{
  "hidden_size": 256,
  "d_expert": 96,
  "moe_layers": [0, 1, 2, 3, 4, 5, 6, 7, 8, 9, 10, 11],
  "normalize_top_k": false,
  "routed_scale": 4.0,
  "balance_loss": 0.00451,
  "optimizer": "adamw",
  "max_seq_len": 2048,
  "max_steps": 6806
}
Below are experts of layer 4 (counted from 0) of a mixture-of-experts language model. Rows are named router (the router's row for the expert), up (a neuron's input weights, with its number) and show model dimensions 0-255. Each number is 128 + 32 x the weight over its row's rms, rounded and kept within 0 to 255. Numbers have three digits each.
After each expert's rows: a language model's description of what the expert responds to. This comes from a sample of Wikipedia text that the model never trained on.

# expert 19
router:103168094129136173130094102112107141101131120145122088090148101136160094115101162145111102116109106079076123162158062128160095179179178148137179094139098154132083119128202141118163167124094107073110065097147083105162099108179127094178134117079157090128142084115184095135165168158115139104176127198087119143145119110113128140125162093117105085167118054141158173155132101173084186137173166111068080193106174172130158092075118167088134184132095089200123167153087119166095109110099103149124160091117141089122104128107138135146161117119129147155127136086167136101087077137107150074147177080128112139124157115132111186080178056103100160159114100188120104123149139167152084188087089112166086186134149079170139114110115108103141088174146168148138149116086151146168114139124130
up0:133137120122122120112126125140093117139107108096111151092132086209133153107135079147093144115132067097105135122073095142158045123126199101164119164144158074117106117170146107114117145135130137149178115180173115169160115118117078138076164114093114131133120100102152093188150157111162141094101188123137118139087105123167134122147084118070078155092132118132143140163109136168115139118135160182185108155134132135063103099162086134141091155158145153132065093130099151131155143096082128129103073153109126099115079102055108098098138122136148082101083159158171089143085120145141122131164132124100098142117158106085001162171078142082103140042142139151099102145095081112080096127186070105174135108167176138125101099143141153128194126036130160112084086216144119096124095127141161
up1:158210105191173125113087103101112078162160138128113149131172124094047121140140165128104081137170134080157133065080127128152183117187192126121099175082146147139101138110118109168167116144135086158153110164120161114136131123114181089172160160130109133136162124044127127151140136149147126127130173135214088084150162163085097125153094139071153126167116124155057086134186116094132134122146128171078102092154145133100144147094115099103117119137159157105169142102127166120107107163109110107127126051162149167112096079137145123174160118163131178091141084102102182170123121142121164105175078133088145086159107105152077113170051053176151142184100146112137089113115069137124130088121121088162125134146101084055115149130141070140132092150107162092112143156065178092161126100148151
up2:155070110156146175127139164124086150080141144133107095091114121079123158212117114122126158142130109213106094110143092183137121107164133141105105114072159119111138131096099162113161064107121097114097145159100120110155134124181146137158166117053117124150164111090107189139114153119101105144146138131099085150171147163120092123140091088173068121131118137097103141135177212075159212111135079144083109140138119117127123155119139180182106146073141194116133128126117097124064109101131170101085114095138085105118156187146157167145157160168112095107086068155109124208062144217081138080100210185159140140150166112174105145159141117100126130136102112168122103097173129068107133125078137121161139100102080134127171147177094143139074112103137144144130075122119162122152168138084085
up3:092095140124138085069112169137165189063208124152205135092130118172096138103152080123082147098163139169179143108160100066182132135090132080146105123133173092097133109135180171147168175200138124171119120106180115133102104133138119100077098153117156122151127074163102073108094116104123125164124120138210151084181139119122123147095152113063150157139123148165161117103148086150096142103151111135116204087064098123129131139141125168137150070157159130070096098143108129106107132076154099100156127152130126135143118100149072131118120132117107138155102097125067054116118135162139142138129154128068099151109154146165062127130104104152135157102213134134120186086206166106155150120189097097166144135156115082170174129111133170151102123162187119131148123142212119119118126192090122
up4:103153095172164121153109105128144116124146102132146152167127080117130069107137161142126136136186111122164112082144109147090120122124097134154155235072148152112081143185109098158144147109134192116128110124130152116079100149123133110115148142125108170136125170083093183148100085171102125097132135092116101162143123181098152072097110128078129109151132192159142113075095200125138151125167125147173121143134147153117101123130153118126117145172142098067156088160209149056102116124166137021148088139113105130095074119141074116123165143095143166108168081145144115174152111116105111111083168125149162140160146164214146105136178145191189112086132073144134126098127137133105182111080189103120127148079137108182147135138131186091055129120153177191219100114115133169134125143124179
up5:082079097140143081083097083115189190118115123114129125147149054145119150073159080168117174059161169138099112115127072119151146138107104125129144164167145089146176112119105162085162151128100166196094140102094106121122148160123135122139071103133122174150169112132137073113139155127120076140177161135206162174074139115112151100095080158156149132179154130106129160172111175123094100109046150164138166180119071128148122122199140119164117116107112133135136114168104114095146145135152158140157096124137048099133152146154083211135100167186109146083158142104186144109154155160098121148141105143111143122113148181133094043139090149137163104148082169133114151150091106131177149143120183148131182115079094066155158123116136099068143154117073057153078125109092118137089143174128109
up6:154145118158193098071131100084086107102129127120117157127119171125136148133152139091083134167176113129145129153146081117137127143114148120133121127142154076105135140043148107075105133140100121095146110110182119133101079136161146059140147119064096102169094109189166073151123112129124144152126141140162126091165132121118155158115167143132142144222145101091151149134126084164072160106170129171093134136066153040128081132105117074157075159074145107139091178181108090145177112148151097118168146143141139140189079177084069061165123106069121096116073135122111183118142106121104151111234101095185097124115092155160131130128170148152127152123097113117100129188071084098181137107111131119139135122107131116056126157123126127071120171105208086138142140151107153084114088120084170
up7:143139131189080133086080171179106100122153091162152137146141117088136082130081100088132153138114091134178142095084169069126145108129088112112062118175115126047089089113152135152105125170123097146086107115164181185148097089103134127135144155104102132121096148076083133108147175124082090132163121100180099158159166119114168057135158122124154111082151142101132144119120113169120139173166127147100110125133170078101097123178162110137182137107093161068089156162153176172170150095147092127073068141129134142119145116150172156130125050207155114054096097156122062125133151129115104121096103100098146120154130116152083163184120180136133129090084147118144137099104097073190094126185081151137166115128090172129141120095173119152177101109111148135150063195157096104118144208109157
It responds to: Determiners and numerals. The, a, ordinals, superlatives and small number words in noun phrases, especially after one of the, e.g. four, first, largest, former.

# expert 0
router:116104143100162134157103187161149143109161099152105068160117054110129129193112139207151143086103114152130130094113181129121174141124105102067101126149089164184147212077124130130092127159084111118147119114118128128148121151092142170083130146136171127131113161175183147099124159120187185123194133158109166153106125152104094137100174123158179116178171117141133156088154098161141060184093127132082164147112132129167133115146141115096096107112071123093200181133101116146159081061184109132101148188166098129140110152107140117138123159117085105192120082100111141092124124165082103109092157090096097083136121147122090162144098128109122067129106118107176114192139077159123095106083196159098110093164080142131091092155112161120108182136155106112106077149092120157053081086167145
up1:148077119126100099179156105140134191119088159156091098143141125110123146095123161097121116162122154120112139055179074124101133094133130122167137170128136151099143081127116109121148130167070178154143179154076187112138099115108134174075152170133127108171123207110090065076104074107175077140159111126162105118101045154165176148112122138062096123104078141141114118110155093101105126105123107063085180133131097144195128085162130183094053100142065168144158119106121069092087192090117087107101159162111068149168125158112076123106141111180144120082130102138121130191105133072094104106079134102093123136142149128128120068144135138152114192146139122093124167150123129132165112139107201103166113128098116145160146079135164153057152138160087169180110118173120128155102110144110079
up2:107070157173181143156136093127078174076094086137120105105096165107194200088193081140163133118143141123130147103142123108149125175141168110126139135109107171157175123160120104112195103027089168184102160155110131104099107090146141133154136164144086074164105096158114076163100083131133089159142083071147107113077094107079124127086126142072105153047117153142095111141143102085125136116129085108158166121075146143164153119119155151158085047050128171111128116087126125134129168161113138106160066087141112188091131160064111111156128101132153109137093097132122147147138156167125148173152112104135176146114075070155133104114169103075129171143166122098171148148122105132171100109125107046154100102101111150087145131124188098161101155094150131163155123106109072090118113158077138
up3:135155200182127090136094096101113120127126117152079130121138089077079146115101101104116181167159129082151092139132146137133155118145126107123110158097106127085187128079154140128136096085127107099144109141163120139151079179090103107131131117114123170131134075158093145172087092140112115145099144135157137144141199167095099127149100092163148201172207096139145138103143202170117151081119161132075145084147126063130105130064124092170117179115078127193135155165137135154093095114097068138112129125134091102129138076100094123049107110097125156074146138159173127202178107140153141079166136129112050165137090172141166124151127121112125169079113134106125132115153036069110129103066152087167078090116130129142115126090104153123111236094132149123152140145094084098149191111102115
up4:091034131170156108061153103117074115112131075137122073099063123082124103159092141149116166135156147133146142217079121113113148117182146139119119127106088087088158200103156129154142117091148141086140098080105117133118105141144116111135134166122129153138064154090162154156154106112161123183097139121108126142170176104138108126128153106168130163143136131110154149117105116119085123163234125110083093157181128065099156126156121076096200100084139154149048079119132189129140123095123142164076131108155063118157090113085141062109118138128153107098100170127113128161149125088130141108150079121228193178078110202174138115187133182138100122142148093128105111110101089123115118132127146137096175120118078135092125121119156182106139118095121137124092173157105171183135146145102169
up5:138133134151133119170143140116161141117131109151095061105129127113159176110133091155134108117090127066141091167087150071137116158093144121155131152067141085153199167110118138150153144130123119126114162107139158126098167167154122168193093185130099124115134163081136118155119153155074119139080110118152096139142178032052180153127110166117167140161086111143121110142133087131104165080152129142172135157070138198137109153104185174110140091106114116134131067133123132097116112097147164124069087130082120098067148155123102163104090094126160123124110137149145071116144119131067163067113151186088159163151088125250129145172138126138154148120159118108107127170151127164152105130187140148133207146163076096155154180094104077110197076122068127117111149182110103179173143111128075
up6:114122109089112119125202143113112122101096159180126115139142128077153100160149153122135163165146092137129137125154169154050126121113103145187077138097095135125128144174118157156163147060133108149091150154155102141180175081153074153109150143172123121110109187099176136115166111160174108169146103098075160138125137118173107100093109134115036120116050147110137112136121181138103121137153055123151165165097133102168069089176163162184131157199130137120097104089118141130156179123097069116130128109105143104163141147131140100133128138095076152147118113123078114129126125112086097128102098107163184116087167130111115121085130175146120115150148085149122128076068109187087126094091109147057188105160093147120174132145148175102150131106098183173058184169118152122090143157243082
up7:154084101125140125139063132160101158157120091169130115190087097072146100129138147133125144130091141107110147090178088180092125114075125043108185190125146135142163220138142125092166095147141173068097095110147120150116165151121109200121143072097112152128128148125159124183141117163116131129068103084115118198194146094073156156117160150129168145191108141117150138126105188186115098185131125121078177121104150125126111100113085113113123147152069063114099085135155162097097060066148103183129094162140122116143092125055139164153130066102147107167098125131132138076134169185137117088118077103139142124178146168151121134149167132143117088181145097107099116139128102120180086082171119145073175120139048135142145162140125164127127164138161108164078132105135126076135118138165141
up8:150088146199137125145185061114127106124141105124180108114084099075145119103101128177142170099133148141109144131137132171178132092096178126114093147130156128204196105102101117101178124113111120147132127176100129097117093087085130130189109140121105096119150153132102104083130094109108105183099102096109111152120124118116165119142070143124088124093138123122157124158089169103101154136127124162137126135133125101162122105107085066146216098082132138110131108131117103128093144109105115200141104141127104160109124168113160142141096085095191140087152190126147123125160153123128126150154072106198204153098092133119175130148156189100100187130107163088094110101120147161147154111097155099135224087095088129179208142081167118165171158081142179135124161134123092194214176177048121
It responds to: Coordinate and code fragments. Numbers and single letters in map coordinates and table codes, such as degree values after N like 97, 114, or initials D, L.

# expert 18
router:081092142079093130079130092122068164081150114190203148161115189060155110133107121071127124090150114126140130193167105122119106144133114126168127106135086105178116102148146143177136140079118098154156137140111157139126140083149100123170131142106170135101102162118098103105094167150090156156125108132144083192137178121113168152109100120061181156143137162122115153092065159125113076103123116175144107086093174104060142149075149154149174155187108118118154100142089184147111079139116107069111085193098160126134086134112073185195147141062182143125132134130106133108112123164073089134147136122116128182101124131157133167103123164111151143131132051142175165106074145168119103094190128122101169103109091060055139118126163110053151084104112138092133168135139119081138140121183115
up1:114119198124151034160114169153089212108118156127092115127126119144136138179147143120086131100073171139101124148106163123132145150127155111132131131140168112164092094111156206149160160142178155081115120171211157160228122118161065178095126146136112183156112156133167163101130140145079122120158181111132144147158148026060137104142090161171117112133117104126052167178133119129137119106152119118119113076082147127091100100113156074133062098165094115160117121106109147139142117061153092108166155100111122118158125123104105138130179164166117103090146117176119144147092128111163104102168060167079091097105120165202169130122114137134121127197140072074120157154135101142104106112098148139130184095153096091130136162090111136174127130192102081131122144096086108112119161148156159
up2:148107149126119085171113120084179071180100179155115174117127103099157153081126107135139107159187198130111146121101119192137109103136066155139129165118135123110107164104097098103077133181086151137145095134105136074160113178151155169133163174147128190129147153116115156122068121128094148109141146151117158119125103086136174144174118109112138055129123141165156074115135155124107176121162158092178140141121111159167120137129138105074123107093089121114135136115162078107208130070118091110105142114135124103117135138157142146128116114133205122185081097098178174161150145122175128167092088179090130149168153135191182052177101172049134122141027092130132082099124145201148133140131131208035152132079159116173129131155145111148111132127114129144089151138114186146172123097160131
up3:101138163158092165183137100130121058135159113129139126057110109131088143127197187103113118193146131166090104146147150072117071041146059051147094169112153068089106117171147102122155146146113141145144146091109170132123158121180140151114093120119146082120128115102111121151123137119128128111061079126133123123145180096150084121140153124185103154087117092045218080120081129114142145103126095105093134076103143113157092137105122113129126153175103177067113123089095101084121147176114117161086191150120156172110164111147111125145095072128137148065181107140097133164140125094106165095137095150165132145133101178216125124118133135163099157126127160128138093108119141115063101123161113159053095118206117118128145130118116085152112134101141135167117122177188061126111071178114124
up4:076101116137194035120087166172116151187088183139154103101100163132097139118126113136097199148102095091155227118114176069069113128092121124155131195118172124110173084162153114137106153122148169128138124159139139154183077148140110129096074122147140090109075131149117080168139107117089127124119105107135159159065095137142098124142127152161126167156145130111142112102166111153189158145115140132072165084168080118129116151130124140096162103131108151116130161148139075118097151126104136082100147102079154149160122146120136112181091215126128083140085137121143117171136120061174126155130163151137120100135120107179159112160078135139182130092113156134111153131121117062150160123154185078177154089137152164203182097155192182154124160117181110121175162120145102125157076173052112
up5:106097154167157158168084119095096130134177151152176191124163160090172159154115120109113147070114097144175151101163119141139083111132180125147113097096105146070149172121148010082087057129109147160105105121155138127141142102099091165096149127092111174097161096176110129154060190130154132119102182122137179161125108146123152100139123150126135135127131142168125099116144114158152073113112088149130140136162097140082108170129122169123143129072115131072105137054135108167135113122167123107143144167139110086151142116083140192141115110193117107089061156141118161104094134155156099057152119169206135157128153203111101041125090113121097134116139216124145123136163025120107059122147084116151144144118194170120124123107131173140167148153101143127099110103124144148118160076091105
up6:183079171137121123127118178170074149101085175142089140110137158109060126112113120158088110119120137151126058157172191110044062161076181179139112090156162136170117126155131063126183143134114143097077132122118119190142131114112062121147145146154088106075187131093100149100138088102075100157140077087142123137132152114097124110135139101096124081089131114158125143119110180108110200105103072114159129106151168202116130157105128143100187098152164153120130155155148131133065119124140089108124122058061118167113119102137144129091122107129195130200120115132143185110157148106162114119133085102169180159101136131151115083127099215172094164119098085153131098101121138100141124171140126116165124109183150074099221091134147118125100140114097142166154122135129095143191133152163164
up7:089126111137132149056191114095115175140154160161081143112162140105102166152129146136122127090123208120111161128139118214129153122164103097069067157146191153120104137134068133126077089121125145125173133145131118124153154182107145080091126159188135145150137118184115116133137145187172122137139128132109129113120113124126144138077128051123085133128140108141110114130121112134145106148163141082096129143067187141134136108164086071078105098170100130144077114119179113126100085113150138165155109159163121114192138139125160094154133098106040189170134101137061138131109155097127100117149207211119143071144071122092114085163096140159126130187055076134084169165170088057134129084078160096133189122149149169069125159049138108111146158158126097100142168121120138126136149125124147
up8:073086108140110120138112132134134159095085150093170132057162120124130097172085052151110116104126149112144127125100174164121137116106138163153135123149106133102124106116103146119112164105102127130135088222157124085152149179127049109107058151133100154162069152167107148141136152124053094118105076128107181157121111120067143085136125140100124168118124119128113141170130088098158165132112123158133117119072037133074112118076129141144111149133121139110012144149169061178098138162109168084173114153121129098153129118105170156167189126119089216150153074180121144149092116185115138148141132184130163087146201158138132149119152091072123098161155081153112176136149064130129133113125135140063126054135085111125074196128106128087157152168118113142107153151137124153120118085095141
It responds to: Determiners and quantifiers. Determiners, quantifiers and copulas at clause starts, such as this, each, these, all, following, are, in explanatory prose.

# expert 3
router:129207094089099151133107131180163085105106107121087177145199171203126122094090053148110114155077164128114131091151147127092121125148125130074089130146110141145156083124107130182136122158131129155057104151117111115130116120083168114107109087095171189123122135083165102151185181068142135184131181128078186122089092148131094136165142137101194147094161104105161136107126090160110079129100075166118128062119101121123151152196115116136118144150048147113149119079149177115137166156132099208121143086115112077118143086104132152128121124147175092140079128144134110096173152092163161167157134100121113129166148126097156107129122103126101035147101139109103091073108135095052156081128148136184128102170147148152090062118139087167111130118155113136061145119165171124126097080094116
up0:149145167112117132146128095213115131085045112115180138143106112137123138146176088125071185143170130118091155114126128086152092148144186149161144153120172134091098166092194105130131063148119115140087159160130098134112101135124089116094077089188110122153127144077099080143088101084107126161164086152129154179150174161093125137114108129095149104112144139147127155117187110106126168084125101135113120098133073138143132094104102128208113114119123165101084173139141125192105118120142057117152084072133113085110146135061117088145189135154147119088071100109173107182127119147120148146220134052100171110062117123151096108116173072121124113106159110135087143137149134120135059110109178119131162111166130184134102133161168163183138151160171128096097191091089109130194125100083076
up1:125126150102148119132120173084131144106154142143144123133122175150120136109137224156103111134164019115084135138070140136102100119156071109140104166174128109090156173132163149152185105115088177126136142135071132141100144099127101147090120190114159174075148142176156233084139119173079147148107162124105147118128118091131122120172132194076169136142116106117124122095137178151138155142103115167132097107110126101179156200113166162165145142091072068141131103143106097136142115099113124070129093068123134135135119169112069141129095080149138116160074115104101068087138160116178113132074125179181179107060136145143155115064100145144105131133090136139120129122109121082054162132106160161137190133134061139139192063200149145143112124124118143134056110164150141115165139173118133
up2:149138090192140077168117178141123107096144119107161097156148138103136158081119087142146168156150130166126077129119132126127164092129088129152053151122108131129140167123125053117160073168142146161126117104171115194173105141128106210143142084094123119115130074186086108137145128137121148139083143094179171113178129086109171058138136102107129122128103201100126128115129074128181089141162122134137179159106077120063136144127135131085232159092146099042126096077134129106114143116127081160089040165151154156085108086109094140141079099134122154118099137151123101101113146188075108165110141163139175120120150125157139137132140155179091113104115149119107089102096097180081130057183153122159181114157107172097122190116057121134164154117112088117114155133197130163105151138153133
up3:131141169116118116130106073099069110177093158130073171189144156157135105124106190071164133061129167120153059151146155140104152180162064112152120125091094112078144161237094177117098079142146148115104125118136144114122153117107120083135138126130145080112144187158130103111164164134164083146058110156147121091109175148152076111103123110089135101156141145104110160112124064126108148093139168149174140163118109138134100101117157163092161134149082066146123131091100179136132151175137171125149103182097131140103109127132113105121140068127142097132124169086166183097103132097144131145149134125136063130163100088086081143132148153083068090120086081121133166101115077176114140142094142099123164163070129151068176096122173104123118154109058098209116148108078100183108072130074167
up4:141069130132140063093120094134116151068132093147166217160190125182145136103101178119075095133125125213138143171115057104101140131112136097143118181102155127117149150164110153172086081140122129088138190120096104115158137105107136110075094172117158164096106152118169143082117094154040102113118105162113105134130107116131106151113120123102090088136156169104154106122132094132086141148137163103160161167138142134137165108115110103142142163156147105174114154229148152085183091118172073096126127124114141175111101117181150121141134149099152204056135111112139081154141133159098119091195129110049134112126081132150037139144147121088187128139159132198069167091147078137100113162130175122112154137124163099143096122132118121113175100124123132178152127225142169147116157108128153
up5:109157106092145115140166052137124149096109157151090209135163134102077153072142088141127128116153143122122115112196096128155114143180162174188096178091087137121106115134080073143150136128125089039133149128107073142129118098089171111188116126142099151129170177141171088145151076124119110148116163115110110150130156101120157101154095079105139103145101166143076146107115102122126088128168089136135124121115141093137124168150093106102106138127092144117102148118152073150138122124131023098128065117095159135114064094092116114163124124144114190147101147152078146126092118152120143142189099081134169146087120135137098067118105143099108136184111093085071207109139096152140116116207070086172132102186116141084142131135163135112171120120063155196107227144096140113178074105150151
up6:094133144138114155106164069139125114150091112147122174086132075102065105130147092141151163089138147175152108165150083090142118091144148163159146191104145134066133210195143110082135096155131182081106128116153024126158172132129074131136100134156076156119131107113181100195147144095110045154129130173084080128107136142108219102125115174143123132144079140098152088161156103131113179105108126096131150134100129158112075134153106143167071112172114148192110073142105154106142143130125069136146119107098114098123116084095128047109113141149157120169107135155160136098158139227118089113209097133172145140090104140106123173129125125140173148154147090130069103135123082166105087140122125085118133089120154091077131154114159131161193135113134184141167144107162103113150147147162178
up7:099111104146154170084163149134118126108099129127154110107109156101079167154124103117174193174130180086134119154149152196077088171112071071142124134079136123080144099100131126130162102058148116151155110082127121179185152144154159143102156155116157127148107081138140147150129150144129104168163106168124121082071103191115155110135128112098137105136134120128076137103114103081132114072172068117101117075154150110099123135130128145131182207165125137097115072085099173046166149112221099147139156088084145137144130104114129061154078108140141129127085104135092132166138139129151156052105161126157108083110093143126147055101076107125140131140173116124153105124126133068173117102125129103120176128169108104126174093025149185095116132129148163095195173131161074183125128144089176
It responds to: Prepositions and score signs. Prepositions of, at, in, on in ratings and places ("out of 10", "at the university") plus +, − and pipes in vote tables.

# expert 11
router:188122088142153122115147158180092147129213102119146112155085162146104155116132131078181132080161172143145101153142091118205143161175073100156129132077136130098118117150146123116134093126169133133157169113146133103081157138061137167124112173118101115195179181152067069096094106174132142145082124120147115120171166119109118151172176101075109116088107122168132086151067132174155083078106137159149090095128088079066107114208138191133143162136128186124125082118139169153134139128150122161120118104123133152067105100049110140095096105079153135197154147107102096129102105178106150187133119099085127167120108128133148168165134121133126133146131137174087146173086182201086142115214099121091122132166128142116086121141119143106126101140076133186114135144172154121174147153120061
up0:135118112114108100126110138052191170102155126158090159137131094112108155098188149131105118150089082133127153138127120134127190056084124124140121134078089152150118172149189160160176096085141111073125156149093134133135084098071158089200170095111113146193147176143111117116160060114145161124055150143153116112114118141148150154152071128109125100157081156207092171111117148170115101119178125084171124112141123105131118184171111152167136118117148175143106141122110129100079088079147126099099109187109102102149178150112107095157080105129140223156142116136174164086109125149092054102123080109174125122131083156103098110167105164160134098165089109116085087077143126144188095105125112127136155109077140113120118114108116121097138152149141138091130251056172149096110113119164115
up1:120152121122113080148084092148129154176137124124141104159158116188084105103107075149090127153153111124103131142165123205080143111087139095208045144162161098079081091161170163136126133134157138168130123122117128171117120117110124101118121125129102128153160150122147101116150066056107121107159137057148109141140148125126132120149074159096198169129131153075158190097146150115141117116185089114100132148162107154123173064161138116162095103108176110149160121107086120157141127066157123097164164137183137111154132153124172124159088093122111152037245113122154158107093158152109136161201045085158176159150118193197059165138112105137130098087061130106100104135148129180174101124119098101134157124164130110111135082162114095146129194130117122141123145150143077152090142129121124
up2:118114143139151153099156063108084066097118117125115144094155102094121086174103089147105176169192155125129185144102091179105097138132133170081133161132102142073155134081079142159141153083097096119125101171139110100118084181162184038181146150136102190159132101111173133162118151108116126108072070133035170125083138164075160099100113119119124118100099120142150123114111155130153162172142154116172131159086132175155066086110095127128083145119118068160110139119195056148112104130121151121139128154095126127145079153155169107109175108105125132163050158105164123091154135182184181089151088107136151150114123073072108103154141116156122126138147103127113134134139086089114143166095124148128138145142077176139144203157133179117171178102186127152117180106136084159112080188158122
up3:151088120149118155131131126099110102165108107102100185177187075100146083129135122111105181104117127090093046134110154129077143119180120128092147091128103197140111113081160054135171091156088144101099081154100132145143120066168204098177149119129106131139134135119105221123138114150116157134096093090112114147177167060171128077155130130130120079187145069121148123126141128113154121087157110142186103141132110153113152126155122150164151091157108096098127154122137148134108180130110115054117122180151106119105167183125112182145063066157185154138121091087139138068103136143158134128055107136189148160164117174193127140142143158178113098145087119136177115123184135113095068089140133127041166086128161093164129190121078126134114120106111134150128085148132156122137100051107116
up4:125111085134131156109111155154151114097132123138151114074090122110140145121104074130133141145090106120077139109104164048151080182084125116186142114138076074074081116121189183218184121125160062159102125130106166142184104095143207129163164101157168119106096103072155102138159148133126095145146103117124079143107130193061177202133128129106148136110066068106131155126115118140167126147125176143082123109124103129121127115115131156100135134132061128093083129139140146115095093106136128140112145078152150121138140136094176107122102152098164144111104126128134133155151117145091244143065108139040207141134176180232148134118090136115054162108147143126140114105104139111134106142123117132091098118179124132143119176148127108100146119126115113127162145154115086090090126087179055
up5:166167220145090090059064153125161138098159135143121105144124155096148077150186100147132144124147125103172113142117140149129138051154117127150125142108130168083130140180148204100151133182124111169071103124148126091142149166097090105100147126181136111127203136127113128192143156113110094088119115119052141117158130155118128152103119154126155144102140071174097112196110128122100125148139077151061184110124126117112089158114119111142106128098087121137055103159163085136162122145134130092144142124117106127135053108138158107109193120156111182111108151186094112088089203146128078119124103110089191100111070128067107168133154106115089108155123123101086149141184074141139121101077080112120114121155124098111195108136178200159117154056141078167098142066149170130111162087107148
up6:087123121223116110223106168080114129187100111145153173103085120117128162119165141128177168108103142151094143062076083079140118153112115073119087167203124107045106100116188116117082071132132164190112130167113118149144104199127135105179098107109124126126097090130118125136098103115162107083146195129180115135138147145104101109090116108140154102114107115093106143135124068116112145105142070095164115074157101122130155112121132152117194116174178125103129106128173182139068131138152099134106158147117130117111178074131163096120133173196166093124115164177102100164170135146200137174144135154061138125149127087181119143149075134155107075048116161076116130030158090112109175088155125128120132119147124140122143110119098114140144171140107150181120141147112106114147119164163139
up7:126169088208128159126184134152122113050145164162117062089102103140129199104136149152175144175140105070101158169114151188062108157134153135143179130125062155143141135077059070140125125073118157146140111127140160141076081144087073134168164156082105093140108080150109088152131112122091123125090140114062170145135146073090113131114112156135123109114116155155127159094109163122177163105115186067229122149133136104102098130102194092155082129124105088141145105105158111125115125106083134125106132103127124101149073163099105140078115088121120076144106134129167169126084129106154206069148138165079147158116173173104102133171124179082098164154123120136089140160133131080106087145100117174119143137096111180177160174152148089070158151138113157142152179134140070145160127140148132
It responds to: Reporting and main verbs. Verbs right after a subject, especially reporting verbs following study or a person (found, suggested, stated, announced), plus However, There, See also.

# expert 6
router:176145079174167150090126095109103097155113120083151167087117106166130108106122086101163101140113076138115108146109129107126119163110155125180091119139146132126133123092160142112129191163121142125129100209129154158128093097069134095094172085095098157108172085115080169175152111122141078156111138127054087088098102097105089145148163093154102133116110136142096142140102102108135158147090117141121190149099124118093128224109108148128138153101067184201090151176103129144175137092148156155173071111085137168113139071152145117108145135164142070153137154153093142084149138138133086139210139153090141102115159100088090164162150080080089132100146179065040131112100119115098119222115149092161120108087118162071067131136129148163096139158113151065123194109114148131134147141154186
up0:135163092080089121045187125101126114112129183138111181126160128189121146134167056092094095169130120076070126120131162125052119136131181148172129154122174131096088076133122087168171142155114130139109135123208132135100114157098074129085124152098106161154104110124167185116126117052134119113138176130098080099137132062138074106158145137080131124142111114109212135125083159136156101130181143130110121134152134118068099160085123169151182127130146153099145130112161110124158163146208099043100169149093110140150102106082149166136140145138130073162081113124184074149101116094099134113178079118076069211121187141115076135185109126132139089129090131106089089124162168113106131099109081145103140129118150140152120095146115165157139147113118142129191099146198125120153132098113092
up1:129119126112110147136103119155099170135167103132102108112081129118079142129139147092144149085125103103174042207121161096085227093177162147089145141080071156060120144133140084097128120110114133200170093120153116180093123148136075091147071115121126135145184157117089159125159147092114054119132159162097140130167204163074102129129118100144198165055131135158090138114115091138104135077089108142127134113142156162100104149128106082111157125127149196078091182164114131096081151123182103133162065135101065080172136154118109148151159117131115120080191138126119090145106157149125117133178090131146145186162140164099119160092179194119166105069167109102087102183141138156116164088132119196134142067174136164149110158114135141112124165124120139140117160106141117147131127154134181
up2:085099102137133142102126130084171171168175061155180084141151146077062079133175148138149124147102111159141138061149168112127118130109106127149082180126108140109133122129097147084150065090078146064150128128178072159145180184158141157150098083094104124168137122124119156158166210160163092165071110161176095061125133142083163109132127163157178178123140096153111120166121192108099144150164117119103137135108132118106081099133086150142160122109103147131152132168123105135103099140111123104128215148070139088130105144143128145083089145109103120132132167139094102168121126121148228137108103135173067162147178145131179092127113166117165133106145136079127136121135100135165136136129180127134103142104094151077138158086127163094160140113090167147195149123197012124145160122175083
up3:132140176097108080124169121171077165100192114137103165127097065146112091133169115106112135097178119145098167097164102078111116088119086173158095179174211132089124124178140184077106098125138087149181142131119147099149141147127127143092112148171095153137150113124115087071175129146110085133160087168096150101149111183097156124126097092091116069117059209112129130094126096141183123112150160139127097128156091180170077119201161146096074130131147105131146093122111103162169148107120033126105164135082160160173096115139117078136109143123092176115113137110189122139141126141103101191130061146132185136113153129119076121157079079111203090156113104118115149156122134177106126152128177130105137087074111094135115114152160061134163123130158114152107083170176184172113152123127107
up4:087046135134152080141079084130107167063182101148145144110142187140146117137128128119162149126107106107121102139161096101170124155109170131129158133148108182090154095164156114116156128156162129159100122122163168118108135121184069120142121106115122106120140179134077113153175111129138078161113158102130140087172099163155119115070146045129199113079129151107176163148158123104140137112072107137111109135144129142144105115110159067151141133130135081155110119153089171109051112122097087166149110155131106124136182081126121130167129168129108124037087124089082119134171142073156134141134070105169110083212135110138097078130155139193095128117137101129157106061067151203151126091217087102143134092126084174151129119152157039151131128103089174159062125116112092098125149156170172
up5:155125169118161153135147154160100123098119121123094168160157113144112135080174169186118113146175119160079164148127180120159126081084090133065135106113108156172107138088070147144155098159139178096090154095088107121104139156120050121119135111150094038170140209125188189133129122155120115096165070145161160132088124130095159104060160130128107109142097147124120096142143153142155130111141079112115120149056122170100109110143089086139124121111164103133130143199138149109161177132089097160146095084092101146136152161162078150163166132136115185177151079129162182106162148135100124169131152176194187090067119123137125124100147124141155118093116130153137139199099070178050073134161084117081125184125148096102139195107147072076119082134125092107168131092146141127121073120131097
up6:133138145097088147165066140160149082144097127141175196135123104069159058186076148137139133114135110135152083133104135184113129110167136138192187112141152123161091126128160099100100129090167116131131088132114108149186130107169097130061108118200123115169117153132133160132103089154071135157149146150121142157147118154160136109142186094100150151125136136029156159089141146083147108132155095132112150140167143128095121170121153156137179130138116122151119122173091172178162098121060096141107095113095141107138108145125028167102125087146198118157102188087115134112181122089152123102105137143178110094110124140166121158115132191093135145094134050177143167163178134134140134105128107119047130124092179119145189170115101181134114091069166164167179102157090172057153094163124151
up7:200129105130126111107095129112094081160214119129189116115085051183089178069184160155131142171140088093104122119145142138095207103094105113164100091069115097141130089090158136084195153124135084107112176150149106175057101167107140118151154163106101137113153138170106180073171176137155188127113138151092171098122102076163151125126141179088135102193122112211130148087145039136155165127134130169084102169166132107128136162109140140165151116043141092141140145169105089131145130152138154118165125153189139108134165170121100099092097124097136154178096138161147122179135112081075178104145120101145115182100107150117130139133137179088137171120098158145130138138132154095190148144122111130156143124115108127133143119161151174170125129120140160129139154183107119155186126118194083
It responds to: Name and credit punctuation. Closing quotes, commas, parentheses and dashes after names in credits and lineups, such as Jim "Dandy" and name endings -ović, -sson.